From a checkpoint of a small mixture-of-experts model trained on Wikipedia: 14 layers, 332M tokens.
Below are experts of layer 11 (counted from 0) of a mixture-of-experts language model. Rows are named router (the router's row for the expert) and show model dimensions 80-159. Each number is 500 + 50 x the weight over its row's rms, rounded and kept within 0 to 999. Numbers have three digits each.
After each expert's rows: a language model's description of what the expert responds to. This comes from a sample of Wikipedia text that the model never trained on.

# expert 22
router:448498538441475492539432506489463502458524521452532511624507477466590502506566502495524463496441498445579453512520493525486425515456483517410548471463386489465467476406447567550505440572532577552537464538500389511475438512470462462439522447
Auxiliaries, pronouns, adverb endings. Auxiliaries and subject pronouns in clauses, such as was, is, would, been, he, they, plus adverb endings like -ally and -ely.

# expert 26
router:448525496489483501428557441491526421546591505538451525475414529616468461444580533539469585482567514563471467568530493549426440442585533471525510470544504554495494495384507528445536558439481481501583569443371551533488418466539512549564470529
Table and list delimiters. Pipes, line-start list dashes, semicolons and colons in infoboxes, sports results tables and chemical identifier lists, and squad positions like MF, DF.

# expert 27
router:519383483544493422460481468557506514516491465487495524463465478477594570478449505521487540479531510427551518438494482462463448471477530490540473553459452519481480525481495462464392502451424535695573500572476522509472516541528527381534510447
Capitalized name and title starts. Capitalized first pieces of surnames and song titles, often short English words, e.g. Behncke, Beavers, Love, You, Go.

# expert 24
router:412510410512497544550550552473509458524535477396482456522619451541555483517507414454502533498515455514618481514573405514562568538459431436488475488531506475457423439414490562542519484545599556513472506545448468402489465459531549536531583485
Clause-joining punctuation. Commas, semicolons, dashes and conjunctions ending a clause before the next one, e.g. comma before noting, but, while, although.

# expert 0
router:548569510574459536449528516514501488467469589464496549400455422506450482594442543559598474561493554486456506511444539492493462537410458504546572466424558545547568514540561471551552436507454522451400446495510564520539499462437489468433436549
Mixed subword fragments, tables. Mid-word pieces of South Asian and foreign names and words, plus line breaks and pipes in sports and election tables, e.g. Mughal, Jagir, Alaskan.

# expert 19
router:555523548473552506465482449472493501516509392509448550516450521450537433475493456437476466527510504499545573407510450584533665539523419555527435559538513500446412437552558408514439430477532496596417500451484439482486572510462489463540550520
Word-initial consonant clusters. Opening consonant or consonant-cluster pieces of words and names, such as sh, cl, fl, st, Gr, as in Clamps, Gracie, Steinberg.

# expert 15
router:565557446493570526557497577492391564476477430517515534544541528471444493422554547536583514457448584422445485544446506528522415457611433479496453373429502469523441455563539480528585473529494548476439481537460485531424454536515473555507566506
Verbs and participles. Past participles and verbs after was, to or be, usually followed by a preposition, e.g. led by, used to, moved to, due to.

# expert 12
router:526597507526502550492611504486557468428491464588442503447501510529419420498436445495456536436537396523441515469512535525524574541427552519504440419438519572496628539430537453471511583551501481382511506490515485508539556475572394476543501465
Non-Latin script, table cells. Byte pieces of Japanese, Korean, Cyrillic and other scripts, plus spaces and pipes separating cells in election results tables.

# expert 3
router:385485545510478472534579567534512453485573444572473498449460499522500461453508490403447593579550540527523388532469526501519523532469464490519540620454539473386524518477435453463453577434544464434563525483554413523437443537611561475498436524
Headings and line starts. Line breaks, section-heading equals signs and opening quote marks that begin headings, paragraphs, list items or quoted titles, e.g. ==Career==, "An Extra.

# expert 16
router:419534554573589525431517516576557486457472489521476524563449488385516572453500401467474427549496524590437531514462446560488522474487508583442479471627547517425544509551488595546447540514516541559463562454520545571505513454430554478491519445
Month names in dates. Month names and surrounding date tokens (day numbers, commas, On, In) in event dates, fixtures and biography infoboxes, like May 6, 2013.

# expert 7
router:513548537567444552479561524531523477452424570486483552376459418497439514576448550557589514569537574469479551580488549492473515522478520455551563478509551548527537546567565438536540492502445577427379427487512565429531480461436448488453440560
Mid-word pieces, infobox labels. Inner pieces of long or scientific words, such as ma in Scydmaeninae or am in glutamate, plus infobox labels like Class, Country, Died.

# expert 25
router:478417468439506504432389529485537471491509466491511489466503576502394440490491489452414402480526506505549505464540583435501444548488515455520515465548536440509463524399492568508412525502452380474521529606564544494556505474524484531512453450
Institution name words. Head words and endings inside names of organizations and places, such as University, School, Museum, Association, -ries in Imperial Chemical Industries.

# expert 13
router:463469529514469486588505482601564480512494490472528446479558472499535462568532457455517518435478485479540524572488505527553483553487544472467542461449496479532490379529459449460386469433538476528493511550475489534505473584487479460536514552
Prepositions after nouns/verbs. Prepositions linking a noun or verb to a following phrase, such as of in member of, for, by, at, during, against.

# expert 11
router:517505552530519401532564463443623484510542401467580503456533496527534487433505529471458459524503514605542487544500529525510513482541503484480467508465446496491454546386545522503399422567511479419564478466526490577435397583505526482454519544
Articles after prepositions. The word the after in, of or from, and place adjectives such as southern, western, Royal, in place and institution names.

# expert 21
router:553455536524561446518523426439521447508451612459485473531446531497488510545463408519464489466487532441459566485479503575566524528436637463533428471531394544490442582526525498399529426564477436414415490519506469501432430514503556591502433520
Latinate word middles. Inner syllables of scientific, taxonomic and foreign words, especially family and genus names, e.g. Dytiscidae, Faecalibacterium, Casablanca, jalapeno.

# expert 28
router:561559462555399517521488478531494501478482575460557553407479442484441475571459554546516464556465506421474529595435569481520498437471468561504560494473541533551561511545568432599595442498501569443390457443527550472520494428471432491417490538
Determiners before nouns. Articles, possessives and quantifiers that open a noun phrase, such as the, a, its, these, each, several, mid-sentence.

# expert 20
router:536452519443461540510424417478486548531570502483494545624639554449523396588462528542527498577490539411503538437512412429430464458577475461536512542569520442550451503536474526574576506588447550523491457583525462510478617430428388454499556520
Concrete word pieces. Short concrete words and early word pieces, such as red, wood, blue, sand, the lay in layoff, the al in albedo.

# expert 18
router:509495487559456547521546533522555446501466613440403547443477473412483498454458571533520433481537535526472568624537501567531480497494413488517561551522481402532603528572563487450520456462524601445390457463479511518501533458428551543396529466
Prefixes and table numbers. Word-initial prefixes like re-, un-, dis-, in-, plus pipes, dashes and digits in score and vote tables, e.g. re-elected, inexperienced.

# expert 14
router:501541527556399512506544572529537484476431540427468554412428437475418567545452496540527485579510563447456499461431524391472494504464545480537585421487536496503526504554548473605585507502460551501398479485481554500555450425403496524441517465
Discourse nouns and pronouns. Sentence-level words such as it, there and However, plus abstract nouns after this or the, such as experience, side, part.

# expert 10
router:535571551519476542385539519521467508442528557530499470522431486473519612557434537519462416433485531517413544418502522419482485463523496420538471566508513551527458478571633541490447455447456466425443472424529462441631515451471433548509456548
Abbreviation pieces. Short pieces inside abbreviations and web addresses, such as the final w of www, S of U.S., Vol, Jr, Inc, and table divider rows.

# expert 2
router:493502525553469503434478474505488516454412571535506540381465442457438465542467512572476475572568473475439522534486483481425481494486465518502574478443577578539605491525574452564520512457511494453331418445469560550490505428448514477477447495
Digits and numeric punctuation. Digits and separators inside numbers, codes and coordinates, such as the 14 in 142143, the comma in 140,191, and route prefixes like US.

# expert 23
router:505441565491432550550499515549411506485539623522507524382523496537407486478499535480590436573480561486490514497486544387446470521563476514506550500555531446609582488471531495574591469490481476430472519522525516443523571428469512536432491524
Section heading words. Words and suffixes in section headings such as Family tree, Leadership, International career, plus adjectives like political, economic, archaeological.

# expert 30
router:554539513383471560461574519540445500423562538478424421572430521421502537597503532523526493475402539495459586472454536456459524516489474526467536524603420520553516547496424444616546575456511533476508539483455349515441614539474542548511454551
Numbers and measurement units. Digits, dashes and unit symbols in measurements, coordinates, heights and statistics tables, e.g. km^{2}, sq mi, 6 ft 6 in.

# expert 31
router:533520503469502475504501555543519448494482510372525586543554478568492522535483527505541464420542486540558445538511449557485517547472524556467357473500551555476458486539454416466483456417481496550544571447576555434566473506533460517545546471
Table cell separators. Pipe separators closing table rows and cells, especially after places or durations, plus semicolons and periods ending list or sentence fields.

# expert 29
router:462462537481437473506395468463524641483498505512462483567554544614475523566471546463506524540505507508504485501461576402496512515492534419571496433430556419536459526536477530448549489492461399424497531545522492457580507440481480510591480575
Occupations and species endings. Occupation nouns after a nationality, such as politician, footballer, tennis player, and Latin species name endings like -illa, -us, -ensis.

# expert 5
router:526490439555482465464482512474460549461398593512568494379433458495522474536468513539502493541496452445468474509491535479466458518436440521492570565408552548514574491513555484550529441487432500546407429449522557487605413517512484451471410539
Surname opening pieces. First pieces of uncommon surnames and taxon names after a given name or initial, such as P in Páger, Mar in Marlborough, Chryse.

# expert 6
router:486462535421500501585396543555403417473380465541478486540552522522514510539598580475502446503390468460452410439469504478573426509477523447528546503488537410499575445420482527500553481483466481599533454482463567523545532534517582492501453578
Family, possessives, surnames. Possessive pronouns and kinship nouns in biographies, plus surname endings before said or stated, e.g. his, her, father, wife, Humphries said.

# expert 17
router:513363426511520542462472529599557535513573421517517416441467502567450512473510506480437580503476509481499494452559456472554480460425516481526431418469551508453512509394432573464444491521454454564496478463469588436487500583558499534513474533
Personal given names. Given names, initials and name endings in lists, tables and citations, such as Robert, David, the period in E. E., Raymond.

# expert 1
router:500548511482385481511518512467459506487464558534501546457451510498559545447453490571609462473604542521492467530454526425469496529671449446483582572500457630555488502518556428452551627433578509483574416521576504383497494496473463527465452524
Capital letter pieces. Single capital letters or vowel-initial word starts, often as acronym or name beginnings in tables and lists, like A in AMSL, O in OMA, Group A.

# expert 9
router:551510497499538488498564510425563550558463464499575441416476508459565546503458577543582456412539477561509478533464489517485481443462496494501577577543477462444535568521533616448431488494540549430613497392434440525589512608513500506442440468
Place-name beginnings. First piece of country, city and region names after in or of, or in lists and tables, e.g. Guatemala, New York, Los Angeles, Sudan.

# expert 8
router:512449551520642528541546539487447524511466523504505511443534473545405480532479552471553559471566476484545533535455456430460487539502493470519527481466458500528463503548401485482482530575580539453506456538482383451588483451568612397492595552
Role and status verbs. The word as (as of, as follows) and career verbs such as became, served, worked, remained, mostly in biographies and census text.

# expert 4
router:426566464539439517488567501384525475558543575425505511579478509576515541466543506552478544595386472536481510473499577513499551517506523537402547462486540519590549476550451502452470517444449551446509538418489487566475476469520524550421462411
Year numbers. Four-digit years and year endings in dates, season spans and career lists, such as 2004 in 2004–05, 1971, 18 + 48.